config.yaml
router_score: "softmax"
normalize_top_k: true
balance_loss: 0.00165
lr: 0.000701
decay_shape: "linear"
batch_tokens: 32768
Below are experts of layer 5 (counted from 0) of a mixture-of-experts language model. Rows are named router (the router's row for the expert), up (a neuron's input weights, with its number) and show model dimensions 0-63. Each number is 200 + 30 x the weight over its row's rms, rounded and kept within 0 to 999.
After each expert's rows: "gets" lists some tokens that make up at least twice as much of what it gets as of all text. This comes from a sample of Wikipedia text that the model never trained on. Tokens count by the router's weight.

# expert 4
router,172,280,218,171,201,226,212,207,204,158,176,216,248,212,148,253,181,168,225,198,176,217,171,206,230,190,226,227,173,241,190,182,198,218,209,154,207,230,216,195,170,202,220,213,206,199,154,236,273,188,178,249,237,225,168,210,258,177,199,194,154,168,191,207
up0,179,180,217,219,204,135,212,166,239,209,179,234,183,199,196,223,198,229,219,201,154,225,201,215,171,229,169,176,192,211,224,185,224,202,230,187,195,115,213,175,179,189,185,191,178,208,190,192,164,238,164,194,156,184,212,183,158,186,205,187,221,223,213,270
up1,197,176,239,231,148,187,266,174,192,262,221,179,195,212,281,206,183,237,208,166,187,244,222,232,179,202,205,168,148,204,207,227,197,210,223,190,171,192,161,212,181,127,201,184,169,225,220,202,222,210,269,199,211,251,223,222,243,189,218,186,205,219,227,193
up2,214,208,198,206,204,232,205,234,184,176,152,207,180,126,217,239,228,160,255,201,231,243,188,214,187,197,163,155,167,152,205,233,126,239,198,205,197,192,206,173,130,187,195,198,235,123,234,175,218,189,208,180,177,232,144,217,204,218,230,180,225,225,173,208
up3,200,227,214,135,234,216,192,258,157,180,178,194,188,212,210,209,174,167,198,198,142,229,224,190,175,221,181,209,165,198,149,211,214,203,216,174,140,255,208,202,203,236,206,210,226,204,189,206,229,185,223,157,251,194,169,208,250,216,173,174,214,236,236,254
up4,219,151,172,179,224,200,213,200,224,195,192,112,198,200,220,200,211,199,229,178,208,217,222,152,153,139,235,235,173,167,203,194,200,237,163,182,208,170,248,180,205,215,142,303,217,184,188,240,178,225,183,208,189,226,246,186,170,214,166,146,220,203,262,183
up5,169,146,221,186,206,195,189,175,195,195,200,168,210,222,190,219,216,259,239,219,187,191,200,214,162,239,185,204,212,169,150,188,236,218,186,201,213,231,208,212,197,143,222,191,112,203,192,215,166,142,156,195,244,250,207,181,252,192,138,120,229,207,203,157
up6,234,175,210,188,217,234,221,242,208,193,194,162,166,213,207,185,215,194,192,214,177,216,243,203,208,194,167,202,167,237,191,165,190,233,173,174,188,193,167,198,210,148,124,197,140,202,170,183,205,161,187,186,239,153,262,170,143,200,189,165,201,223,151,212
up7,134,234,210,188,209,249,254,167,283,236,211,191,207,143,144,254,219,213,190,188,205,226,255,243,180,243,208,179,195,197,196,232,193,226,138,151,254,189,187,186,244,145,205,212,135,261,231,213,194,217,148,147,206,219,189,215,247,143,200,149,195,193,229,203
up8,220,195,236,168,227,167,227,221,255,189,200,140,247,232,256,204,176,183,263,184,235,129,193,156,204,220,167,128,162,203,219,145,224,202,182,185,214,236,238,185,211,201,230,167,220,181,223,221,201,198,196,211,212,213,197,111,200,211,136,202,197,235,214,246
up9,198,191,170,172,232,164,267,188,189,179,217,156,213,209,221,191,204,214,170,235,200,200,196,172,186,264,191,236,196,241,269,181,164,169,206,209,208,217,235,122,237,213,148,232,197,209,202,248,185,165,177,200,214,273,209,220,186,275,183,202,190,206,240,172
up10,192,189,231,116,193,174,228,211,226,233,206,155,133,240,227,195,177,166,218,152,132,136,157,188,213,201,168,164,187,218,166,215,210,231,140,173,225,213,209,202,214,203,230,245,229,128,183,201,240,209,202,191,225,187,231,162,246,237,144,191,224,150,207,191
up11,227,183,189,201,218,220,277,219,217,183,215,177,169,182,240,211,210,179,234,165,226,217,239,209,243,183,233,223,232,194,177,184,168,271,194,179,180,267,209,142,184,219,170,191,171,149,199,228,182,181,194,207,200,193,168,212,217,220,231,161,213,201,229,188
gets: "\n", "\n\n", " c", "c", " p", "p"

# expert 10
router,197,210,180,176,170,175,209,246,170,199,219,208,181,225,195,225,216,217,228,180,249,231,214,258,212,192,214,173,213,195,186,202,193,166,197,199,181,273,174,217,208,214,184,178,214,181,234,223,198,234,200,228,225,194,128,215,243,201,232,242,191,171,244,177
up0,214,274,220,243,160,222,165,178,262,224,242,194,180,205,191,219,238,212,194,197,213,188,220,259,230,152,234,198,215,198,189,198,211,130,238,226,164,218,182,219,162,228,197,195,166,164,196,167,239,227,188,196,219,245,184,212,226,136,195,188,205,171,181,241
up1,208,234,257,244,249,180,233,195,154,210,195,183,151,219,141,206,227,194,209,205,163,218,213,162,211,204,193,182,214,243,207,144,230,154,222,166,236,219,185,193,227,225,201,183,158,166,168,223,252,218,230,140,216,198,226,142,159,219,153,185,200,211,198,207
up2,184,230,214,169,225,228,190,161,170,209,177,185,213,200,193,214,205,237,281,197,187,195,202,238,203,227,172,184,146,159,189,182,230,170,213,157,223,233,270,152,171,196,201,162,156,164,188,194,252,263,110,181,223,238,172,225,185,219,187,142,201,187,184,173
up3,232,162,233,231,246,193,264,199,176,183,223,186,201,221,249,201,227,179,210,144,145,206,236,237,196,171,180,186,186,167,243,173,159,209,142,221,220,227,170,163,221,139,155,181,181,223,196,170,208,215,225,124,237,196,187,237,262,169,175,164,258,144,239,199
up4,220,171,237,170,190,186,282,218,188,186,194,223,160,189,209,193,223,217,204,154,151,196,140,203,244,166,231,160,182,182,217,172,184,250,187,201,227,233,233,196,206,223,214,219,169,194,214,211,211,189,217,181,233,231,203,216,234,236,187,194,211,186,184,212
up5,191,178,217,236,161,197,225,189,227,195,222,195,198,184,239,199,217,171,208,177,202,191,206,260,210,133,138,219,171,223,206,215,198,210,211,199,186,189,184,183,267,114,178,223,183,210,248,219,150,147,178,213,218,275,188,224,233,213,162,155,206,204,245,177
up6,201,226,211,241,181,212,203,187,197,168,205,220,219,201,203,237,208,182,218,135,198,200,181,199,190,195,183,231,188,180,239,198,191,198,113,229,255,225,158,188,162,234,202,218,176,226,148,164,231,197,225,236,257,173,173,186,240,202,222,225,216,195,180,239
up7,118,247,196,224,188,142,260,195,145,173,200,183,224,190,229,208,189,222,195,209,200,240,121,216,194,253,256,235,189,233,237,235,198,181,162,243,155,184,212,135,217,246,216,210,214,180,186,237,177,223,192,168,232,218,270,171,222,188,184,209,290,183,165,218
up8,195,169,193,194,249,215,228,232,186,195,182,185,200,144,181,214,199,230,283,264,199,222,202,172,184,186,156,222,173,248,154,200,156,217,202,185,229,202,169,210,240,184,199,236,194,215,223,106,179,200,254,160,204,227,204,243,236,240,191,164,209,227,221,251
up9,118,231,212,210,220,232,201,202,221,192,232,150,213,248,146,206,147,206,222,165,154,177,182,205,239,322,209,146,226,242,242,171,125,204,195,164,214,200,146,196,196,247,215,203,204,209,194,162,235,215,175,169,286,215,242,226,229,218,169,207,218,179,235,205
up10,147,214,232,197,173,187,188,224,207,172,163,154,183,224,216,211,219,242,179,213,208,174,175,185,227,206,183,267,213,201,223,200,186,260,204,219,244,150,212,126,241,157,205,280,213,186,188,191,213,239,190,203,174,181,210,222,185,166,213,197,193,215,214,200
up11,171,166,188,159,234,182,183,212,224,215,148,174,146,226,183,233,265,198,227,175,156,227,216,258,238,173,215,200,171,212,163,243,197,227,219,176,231,217,206,167,154,196,220,166,178,197,213,177,205,211,214,228,269,219,166,255,158,137,179,151,204,197,201,234
gets: " |", " in", ":", "ing", "s", "=="

# expert 0
router,195,201,191,208,204,158,214,153,211,181,177,234,242,188,237,177,197,220,222,172,159,176,166,178,193,247,214,228,220,221,208,218,266,163,221,236,229,228,212,157,234,220,171,169,161,223,226,192,218,188,195,185,180,234,200,209,233,224,174,205,213,217,189,262
up0,174,246,174,261,164,258,157,211,208,170,224,250,177,174,239,179,213,205,152,181,173,169,244,184,220,198,219,195,219,173,238,168,175,182,177,174,186,171,170,268,206,212,190,202,190,213,221,184,145,205,258,169,230,190,144,213,178,157,237,182,210,236,148,172
up1,181,230,194,225,150,199,178,177,218,211,192,195,173,229,174,243,206,177,200,231,222,208,229,261,195,192,205,167,196,171,230,193,185,202,198,223,178,141,138,195,152,145,206,202,212,239,193,168,173,232,232,182,199,192,109,178,191,143,239,163,214,174,200,200
up2,215,195,263,184,188,196,202,217,212,176,210,170,195,186,165,195,205,196,223,204,185,208,183,245,215,201,157,178,221,233,211,198,197,221,162,220,221,243,235,259,189,235,193,227,228,189,190,210,191,166,194,198,237,193,211,117,236,206,206,228,249,198,188,216
up3,188,273,210,192,172,221,238,222,155,164,183,178,183,209,156,230,215,214,173,174,215,151,225,196,220,145,200,216,167,202,278,256,217,176,191,167,203,187,236,219,186,197,166,175,229,244,165,260,142,232,213,209,214,196,201,147,226,188,192,167,160,233,218,224
up4,173,250,172,208,220,249,157,183,163,182,278,217,215,206,160,204,204,254,237,197,179,212,144,188,194,229,197,221,187,211,218,210,168,217,214,159,203,163,198,222,201,227,222,230,253,192,228,168,204,242,214,206,205,213,235,166,152,124,258,198,195,163,175,168
up5,181,232,251,206,198,180,200,204,205,163,197,163,177,204,207,208,185,199,153,187,196,216,176,269,190,247,242,211,222,202,184,217,204,229,163,226,210,216,211,187,205,222,232,194,175,180,162,216,184,196,197,156,292,218,190,216,217,180,183,183,191,210,170,211
up6,213,218,186,190,199,221,205,198,223,220,197,167,212,148,215,225,235,195,201,179,217,211,254,253,256,214,132,189,88,163,214,155,198,178,214,203,198,221,238,182,190,168,178,182,220,217,186,190,226,199,182,216,283,211,200,185,188,249,180,156,198,218,219,189
up7,241,202,229,178,183,177,185,190,155,164,153,190,186,224,216,222,199,240,204,228,181,171,230,174,246,153,211,224,164,180,229,181,222,196,218,189,198,213,152,248,219,251,197,229,203,216,196,181,174,192,221,210,205,243,203,203,174,205,153,229,193,166,240,253
up8,177,224,259,147,198,232,209,206,181,186,181,208,192,231,226,204,174,193,216,184,215,145,172,246,205,180,197,180,168,230,228,237,188,161,162,210,201,239,216,218,158,170,208,214,187,192,162,220,162,145,209,196,179,196,227,168,206,220,211,202,250,206,216,202
up9,192,183,199,199,193,226,199,223,187,189,216,197,191,181,187,233,230,210,181,177,167,185,181,230,205,169,168,171,221,249,239,160,233,242,193,171,177,147,139,217,197,187,152,196,241,216,270,207,150,202,161,202,205,185,195,161,174,148,152,224,195,240,183,236
up10,187,222,223,197,168,305,247,182,144,194,265,219,160,157,195,266,172,249,150,181,192,183,151,255,253,138,196,206,178,204,238,216,180,162,178,208,199,243,157,210,217,253,196,219,239,219,194,176,220,177,213,174,178,200,124,178,202,191,243,206,166,208,195,161
up11,187,186,167,189,216,179,157,203,220,189,235,165,218,173,179,210,187,184,175,192,188,164,177,192,150,238,246,206,186,222,217,208,218,237,206,171,248,228,293,199,200,168,257,250,152,186,168,209,125,179,236,126,215,208,209,200,198,179,197,209,228,216,174,155
gets: ",", " and", " to", " was", " of", " for"

# expert 1
router,218,170,219,225,175,244,198,235,130,230,195,191,186,216,224,207,261,116,205,167,244,224,172,170,204,216,160,180,197,141,176,135,213,242,168,175,202,212,208,209,165,194,137,201,168,205,209,220,205,186,161,161,145,184,211,166,202,228,186,135,210,172,183,212
up0,197,206,151,153,211,209,227,185,216,184,214,244,162,220,229,214,250,210,168,224,207,162,198,172,200,243,194,217,176,248,172,147,194,178,233,187,263,241,183,202,173,232,176,197,176,186,195,223,110,188,192,197,226,213,156,199,183,228,193,151,183,183,191,213
up1,218,268,141,160,176,183,226,140,230,182,217,268,194,219,182,184,235,209,179,146,148,168,190,248,183,197,176,231,190,189,212,188,201,179,214,177,219,220,166,219,165,241,211,216,168,260,153,205,168,220,180,214,202,187,214,227,202,213,202,251,211,155,175,243
up2,218,175,197,221,191,202,204,118,176,201,209,188,230,129,172,205,205,203,213,221,181,259,171,186,181,170,182,178,227,216,182,188,142,189,211,258,209,271,171,199,220,192,230,204,164,193,159,218,212,215,273,168,238,165,183,192,185,205,179,206,242,214,210,218
up3,181,155,204,162,172,158,265,202,193,213,231,141,221,133,247,280,161,208,206,159,191,179,132,206,233,181,190,138,172,221,173,260,231,225,175,197,208,200,207,201,168,219,161,238,202,202,188,196,176,170,189,179,239,239,184,174,207,201,202,150,249,213,210,186
up4,167,232,211,206,158,269,207,212,169,205,177,163,189,233,156,228,202,204,235,160,203,224,248,240,188,233,185,243,197,155,203,221,232,233,197,181,245,254,165,170,200,160,157,225,150,208,145,201,152,215,180,185,202,235,208,204,200,204,224,243,232,182,223,193
up5,195,208,197,195,172,133,205,227,154,167,205,210,228,188,256,228,183,209,249,215,198,169,233,181,227,194,179,150,209,116,202,193,153,214,195,222,193,297,227,192,183,199,217,237,196,168,126,171,180,242,200,181,207,245,190,209,203,222,184,172,223,198,278,159
up6,182,258,210,241,179,238,206,261,168,167,225,219,172,238,176,267,228,197,225,226,181,185,204,188,222,196,200,177,246,225,228,191,184,198,194,187,222,208,183,200,155,218,220,174,165,155,166,204,166,198,202,191,254,140,229,225,190,163,204,188,218,184,174,202
up7,196,227,174,206,165,202,169,177,228,207,221,231,191,202,187,245,240,179,194,220,192,143,184,236,217,193,207,191,196,142,162,218,231,200,213,210,189,232,235,149,177,230,225,215,197,202,136,156,217,208,200,235,228,164,185,248,218,207,189,156,180,190,233,239
up8,149,184,264,214,230,170,221,197,179,159,208,182,193,187,244,190,216,232,178,215,160,231,192,162,203,186,240,113,207,215,206,183,204,200,220,218,255,246,218,276,222,215,206,178,227,161,235,223,189,219,206,212,207,173,210,192,176,195,252,259,186,205,198,184
up9,156,198,192,216,200,232,173,151,241,167,216,231,158,143,162,241,221,211,232,215,149,195,200,233,223,198,188,213,230,257,185,154,191,166,163,204,220,213,142,206,176,231,245,199,177,240,143,199,224,223,217,217,220,236,181,205,154,151,239,190,202,172,168,249
up10,178,221,195,187,192,205,203,204,174,223,208,238,211,184,151,204,132,204,163,146,159,184,209,219,203,221,173,195,238,220,169,223,200,194,194,161,240,213,210,236,187,211,260,224,170,183,217,171,220,257,210,218,229,143,211,129,148,222,187,201,229,228,223,212
up11,213,213,206,167,201,231,245,192,178,175,203,210,202,205,173,255,205,191,177,224,201,185,146,196,159,216,238,187,214,180,159,250,157,225,158,249,211,308,146,218,237,188,176,199,229,228,196,192,134,228,227,151,182,175,215,180,216,202,183,223,164,261,195,185
gets: " | ", "-", "\n", "| ", "|", "–"

# expert 11
router,212,171,207,191,191,186,213,172,194,190,193,172,126,204,207,181,225,158,171,227,236,206,229,187,245,195,188,184,243,213,154,232,216,202,220,174,243,182,196,186,163,230,191,164,187,210,119,263,238,223,197,219,171,166,254,152,243,234,178,216,244,229,211,227
up0,170,247,206,188,241,185,210,234,251,191,172,244,201,224,219,173,187,178,173,218,197,197,211,203,243,220,214,187,210,234,231,183,186,237,139,222,167,267,196,219,174,226,160,208,198,205,197,189,161,190,206,185,220,252,117,206,246,202,217,156,239,204,203,236
up1,213,174,238,203,171,210,217,199,221,193,192,167,188,198,226,236,178,247,268,171,190,175,202,241,200,200,233,204,170,232,237,181,225,201,209,220,196,230,201,147,190,182,171,196,187,249,224,195,173,218,196,185,202,156,203,200,203,184,190,209,227,281,244,183
up2,192,217,225,189,175,267,228,225,179,171,230,157,212,170,209,237,132,175,268,222,191,213,253,232,135,226,197,186,184,175,129,210,178,182,180,220,230,213,236,147,187,214,236,202,114,183,179,197,199,225,204,176,266,221,224,185,226,199,207,212,206,170,219,143
up3,161,213,207,216,203,199,251,177,206,235,252,248,205,198,200,244,225,214,207,161,220,169,252,218,184,200,224,181,176,238,227,206,219,172,132,209,203,229,148,196,178,182,137,215,191,240,186,170,155,196,164,222,173,183,207,158,221,235,237,194,186,166,228,203
up4,200,204,187,169,204,175,197,176,217,190,163,174,248,165,177,223,159,171,182,188,221,191,209,162,190,234,191,221,194,242,142,196,158,198,204,269,164,255,201,170,164,241,239,202,180,228,189,163,203,245,212,147,232,280,232,216,239,169,155,200,225,170,203,195
up5,157,246,232,162,201,163,233,215,247,123,202,207,174,194,176,196,188,198,182,198,204,230,207,191,219,315,245,263,250,206,250,220,168,204,193,202,230,212,214,245,204,190,174,224,208,241,214,207,193,232,207,201,236,265,201,222,201,134,225,213,215,198,221,249
up6,185,182,163,254,210,202,164,222,238,243,172,139,244,193,216,232,192,192,252,195,177,197,194,179,196,213,204,215,218,218,128,139,179,238,222,220,220,210,239,182,199,184,208,202,240,189,287,149,205,212,172,182,249,275,197,224,181,205,190,194,124,185,192,169
up7,175,233,230,175,159,177,231,175,184,166,220,223,183,233,195,245,248,190,236,171,203,183,199,198,224,193,220,136,203,208,220,192,193,194,211,251,173,246,202,225,232,259,211,250,161,157,209,192,187,173,187,215,213,209,166,177,251,183,202,162,268,162,196,219
up8,171,273,165,197,201,230,261,225,199,154,210,214,197,116,194,210,238,197,169,224,168,206,197,207,213,172,178,170,178,157,159,175,208,184,211,182,181,243,215,165,138,247,201,246,193,172,186,179,209,193,212,218,218,196,172,193,192,208,214,198,198,184,186,210
up9,181,236,183,200,193,175,211,144,242,205,145,206,212,181,222,199,181,201,177,219,125,229,178,250,224,211,223,227,162,218,187,218,238,129,223,211,195,232,182,151,178,265,203,179,139,214,168,175,178,203,230,212,184,157,237,191,221,208,191,162,265,252,247,281
up10,209,170,206,192,190,151,217,223,212,153,137,187,164,190,185,224,153,228,225,199,237,185,158,190,171,275,221,194,260,206,182,197,179,194,188,185,210,231,233,169,189,179,197,229,208,187,207,159,190,152,185,203,225,206,229,265,217,191,183,180,208,163,172,185
up11,208,172,254,201,149,186,255,215,213,170,202,240,207,221,204,243,150,190,264,214,224,162,197,254,190,221,214,171,180,187,176,227,180,186,189,183,211,221,224,218,232,226,230,214,151,223,213,222,180,146,168,167,283,189,153,188,224,235,144,219,231,182,183,259
gets: " ", " | ", " (", "–", ", ", " in "

# expert 15
router,232,204,150,137,212,182,242,188,275,212,243,163,245,242,183,181,174,139,181,163,192,194,260,229,210,168,201,235,192,165,275,206,178,116,190,201,181,166,197,226,198,161,226,229,156,188,193,221,228,196,194,232,224,166,215,227,153,174,192,185,225,253,215,262
up0,226,177,195,208,244,214,222,208,171,209,166,219,166,174,194,206,214,207,161,201,231,244,190,171,183,199,187,236,156,176,190,132,209,172,179,200,215,228,179,187,174,208,218,200,211,208,200,223,141,210,180,222,234,188,177,186,163,210,197,218,248,182,210,192
up1,203,211,220,175,243,257,247,136,217,159,210,157,215,216,184,191,170,180,202,190,155,179,179,216,190,234,269,254,217,250,194,235,176,198,195,273,230,185,216,180,184,172,203,164,228,168,178,152,209,223,205,189,304,206,229,197,194,186,180,265,192,243,173,233
up2,201,217,177,230,234,197,162,213,237,205,217,164,163,155,211,224,159,189,219,200,191,185,206,200,250,208,233,201,215,221,213,188,272,184,198,193,188,169,238,150,121,247,220,197,247,198,177,238,253,167,196,209,149,163,242,173,185,139,203,187,220,221,238,247
up3,220,160,255,166,207,238,238,179,225,180,162,164,202,175,189,202,210,174,163,126,184,182,230,240,172,211,235,239,213,256,196,200,206,181,228,192,220,200,226,214,166,161,174,167,194,246,185,217,257,187,184,168,210,157,243,182,244,152,158,212,218,204,228,221
up4,143,176,226,235,199,199,175,188,188,230,219,227,190,188,108,194,197,214,170,197,202,241,165,164,195,226,157,196,166,230,161,151,237,255,181,186,240,234,276,183,144,158,242,210,243,204,166,245,194,175,188,183,208,167,250,168,226,216,153,180,249,197,220,157
up5,226,134,186,212,251,164,190,192,189,216,150,170,161,154,277,201,203,247,213,223,189,252,241,158,234,245,228,239,192,217,190,213,137,225,247,209,189,225,202,184,191,213,176,204,157,202,253,140,132,155,234,204,248,225,184,202,232,234,170,144,185,161,167,199
up6,197,177,246,284,198,202,238,204,217,219,219,207,182,187,253,242,216,221,222,154,238,220,226,230,200,211,200,166,185,218,162,223,286,232,192,171,226,223,197,162,211,179,143,204,218,197,181,200,198,165,151,174,200,183,208,212,180,179,199,131,219,189,240,201
up7,258,158,174,256,208,169,172,238,206,214,270,227,200,228,237,202,195,223,175,171,131,216,182,219,156,195,227,207,203,193,187,147,221,222,169,167,210,280,178,165,166,117,214,192,250,164,186,261,222,238,211,185,218,196,210,208,233,177,188,209,203,210,208,198
up8,205,226,189,216,222,151,202,203,202,195,189,189,197,233,219,193,190,186,197,211,228,176,194,236,237,209,154,144,193,190,198,185,233,201,203,214,201,215,228,173,201,247,140,155,136,211,215,233,215,178,95,177,201,168,174,181,195,228,172,169,200,199,205,189
up9,193,191,209,225,235,205,237,190,208,207,188,252,170,196,222,214,201,175,186,184,224,210,274,207,159,293,230,194,252,165,211,182,184,215,168,180,225,191,236,205,240,185,206,168,254,193,196,205,128,267,209,176,236,194,190,150,188,199,212,137,221,232,217,207
up10,237,253,204,147,270,151,174,208,175,213,204,167,227,204,173,214,246,216,180,160,177,227,193,208,226,196,208,197,155,222,206,240,199,198,167,215,229,213,200,203,232,256,149,172,213,229,143,121,164,235,183,182,217,192,161,176,207,198,229,211,218,252,219,197
up11,199,149,204,232,254,165,216,120,245,161,210,176,187,166,204,209,196,246,185,235,204,169,202,191,200,185,168,130,203,220,187,211,205,177,226,203,203,170,204,204,165,248,212,232,213,234,193,189,154,248,181,183,262,184,158,214,146,185,198,193,196,235,232,174
gets: "1", "2", "3", "0", "4", "5"

# expert 6
router,185,258,213,199,187,180,210,178,258,202,190,236,177,181,190,210,192,169,210,180,148,154,268,220,192,140,168,216,207,175,207,245,162,238,201,246,197,226,235,244,177,217,161,195,186,208,224,203,199,202,144,184,196,203,178,214,164,192,203,191,162,207,186,183
up0,193,209,183,162,200,206,236,200,221,216,228,184,199,268,248,227,200,175,204,214,164,184,192,258,223,267,203,180,251,185,168,214,204,193,217,206,220,198,156,162,225,177,166,191,218,171,196,192,164,210,164,186,215,252,198,209,207,204,187,147,215,194,198,221
up1,217,174,202,212,217,197,229,235,148,252,197,155,204,186,189,244,176,190,250,130,194,181,182,236,205,172,237,241,211,201,235,221,222,208,187,202,210,187,216,197,192,227,222,240,222,185,234,191,274,217,218,197,253,216,208,237,174,158,180,197,203,206,172,164
up2,209,210,139,207,270,216,202,183,192,239,192,207,218,202,199,231,192,226,198,213,194,250,207,237,236,216,189,125,179,176,177,216,180,131,214,180,260,216,217,205,206,229,222,232,243,210,200,103,247,226,218,197,158,166,252,208,228,232,208,207,162,193,161,202
up3,178,174,252,155,222,195,248,260,171,161,177,170,165,142,184,201,192,214,190,164,195,271,169,181,168,197,206,186,200,190,183,226,173,177,189,167,219,213,202,133,220,231,197,193,151,183,208,241,184,203,183,174,185,179,180,218,199,159,201,225,203,204,230,236
up4,201,168,265,208,167,159,268,259,186,239,213,215,179,219,208,216,214,210,218,148,199,214,202,197,205,211,199,220,218,170,216,185,187,215,167,184,196,196,202,231,179,117,173,178,193,214,215,259,211,160,248,206,219,195,172,151,211,213,231,248,211,220,213,200
up5,221,206,188,200,222,151,212,216,140,179,193,191,181,236,181,230,202,175,232,257,223,233,187,189,207,249,134,150,217,198,207,158,195,212,212,145,199,210,207,193,178,187,227,200,209,161,178,231,205,214,195,213,164,278,259,200,248,213,126,204,216,176,218,192
up6,220,207,191,183,166,227,225,143,199,251,190,192,209,278,214,234,209,219,187,164,147,215,143,264,182,210,216,141,226,242,210,228,189,203,181,219,236,210,243,234,227,128,181,199,159,164,242,204,182,198,147,178,209,218,189,202,230,191,178,228,229,243,220,254
up7,205,182,249,178,165,251,219,220,175,219,186,211,208,178,161,246,177,177,219,189,151,205,224,202,178,239,231,173,169,275,113,199,214,213,210,200,203,161,136,226,189,276,290,220,190,169,212,195,229,209,216,160,201,221,201,254,214,176,186,188,254,164,249,188
up8,175,253,182,192,110,202,232,179,209,213,220,230,172,171,234,216,218,174,226,200,160,201,201,163,157,181,171,174,164,203,186,172,190,164,231,223,165,145,204,208,267,251,245,207,186,130,220,217,240,215,231,177,230,205,191,226,205,172,184,158,206,152,233,218
up9,213,199,201,259,196,170,240,241,210,219,201,147,156,235,159,226,211,209,242,173,140,220,161,225,205,175,200,233,207,179,234,156,181,189,171,226,216,225,263,186,204,174,174,202,190,155,212,191,202,255,218,199,226,183,183,208,188,160,194,207,179,164,201,157
up10,258,198,212,245,203,213,170,202,184,220,209,213,181,230,203,188,178,212,166,207,174,189,223,240,199,211,240,156,224,196,198,247,245,188,187,191,211,191,168,150,199,214,198,199,221,194,207,180,178,231,200,197,166,139,171,208,171,164,165,179,233,218,255,172
up11,209,202,190,222,191,188,254,174,235,229,195,168,176,196,171,211,215,218,189,191,205,206,194,241,191,212,193,204,194,256,250,230,224,184,193,174,220,218,197,149,156,198,188,173,227,174,222,202,249,246,173,220,137,151,260,215,172,164,188,234,210,222,247,205
gets: " the", " of the", " The", "'s", " a", " in the"

# expert 9
router,211,205,188,232,241,177,129,244,173,155,199,233,260,142,224,175,177,232,194,209,241,236,260,180,220,190,191,213,224,225,205,170,220,180,200,203,148,218,170,218,198,176,242,217,193,235,204,167,228,208,214,194,220,155,174,206,215,176,194,221,218,200,182,225
up0,169,244,164,151,212,178,212,161,259,234,214,210,169,179,210,215,168,171,172,238,191,170,218,180,213,206,203,181,157,212,231,214,226,193,243,188,214,192,150,196,215,216,160,163,158,244,183,177,206,162,195,206,181,195,182,172,172,195,132,185,207,182,186,149
up1,234,147,204,166,147,186,227,230,181,214,220,211,173,187,194,195,177,243,254,196,161,191,205,187,247,227,194,199,180,220,168,137,197,171,156,153,218,230,244,178,229,209,145,187,182,145,190,192,183,238,231,215,236,182,155,179,192,219,216,179,186,196,266,245
up2,162,271,185,221,216,170,156,234,218,191,209,169,236,231,203,211,214,168,209,185,144,177,159,222,168,207,260,215,211,194,185,189,202,211,208,216,200,194,209,199,187,195,197,216,181,219,195,185,184,253,195,169,216,184,253,198,226,165,130,175,235,199,212,205
up3,189,212,237,187,179,244,231,168,199,184,205,156,151,175,235,204,224,204,160,217,193,242,170,186,157,211,244,176,230,197,210,161,188,167,192,200,241,179,178,232,263,209,216,177,217,241,227,266,155,198,179,169,210,164,167,245,192,200,212,200,215,195,258,234
up4,163,211,147,245,274,200,167,162,226,253,227,136,181,216,187,239,243,232,196,208,173,206,194,178,231,222,199,153,206,196,194,175,217,234,190,195,255,147,239,227,192,187,223,178,217,224,163,171,166,199,204,187,144,197,202,205,189,158,239,179,157,197,228,197
up5,194,131,137,184,205,207,204,185,211,225,224,106,189,252,238,234,211,166,220,171,182,166,173,212,162,220,250,199,198,183,246,221,213,255,160,196,204,177,169,195,244,189,208,186,172,219,190,216,235,175,204,147,226,205,228,246,174,168,210,241,192,229,192,205
up6,209,148,158,201,256,204,199,137,199,227,161,182,186,192,205,196,201,200,209,230,235,234,201,196,235,188,126,205,217,210,180,137,145,183,219,222,188,218,231,146,199,211,211,205,150,171,153,195,220,254,243,143,217,235,184,213,157,253,127,131,171,213,274,153
up7,214,205,203,189,140,193,220,181,202,203,227,115,192,194,214,206,191,179,164,203,166,147,202,217,170,264,235,228,196,168,220,190,212,222,182,206,216,178,218,237,211,231,165,208,265,254,198,220,198,239,173,186,203,227,262,230,238,174,190,239,204,160,271,188
up8,245,239,195,155,191,220,195,159,125,175,224,183,177,177,225,222,224,181,201,189,227,127,197,189,131,224,201,228,196,195,150,198,190,187,203,265,187,208,156,230,195,227,219,220,171,241,233,168,159,194,196,156,231,157,189,227,236,169,192,147,246,145,170,214
up9,198,188,219,204,198,169,202,230,209,151,198,242,191,256,222,230,193,179,234,164,206,205,257,251,199,183,203,232,180,164,190,165,166,174,196,210,196,258,207,192,158,191,201,169,159,227,246,164,99,280,136,226,223,194,168,172,192,216,179,161,207,198,198,172
up10,196,204,246,197,225,191,225,224,199,189,219,133,149,201,216,206,224,199,144,176,219,230,195,225,182,199,215,160,194,183,234,180,197,259,180,184,233,193,211,208,183,202,199,213,180,129,200,223,205,236,164,242,178,173,184,197,180,192,205,206,194,213,204,243
up11,222,202,176,230,215,179,217,188,219,251,234,191,181,235,212,206,245,166,178,221,212,194,192,196,189,285,214,216,237,165,204,168,182,204,207,197,195,227,223,163,213,186,231,189,240,194,170,222,181,214,216,163,139,211,174,166,247,256,198,164,178,210,197,204
gets: " S", " B", " L", " F", " T", " P"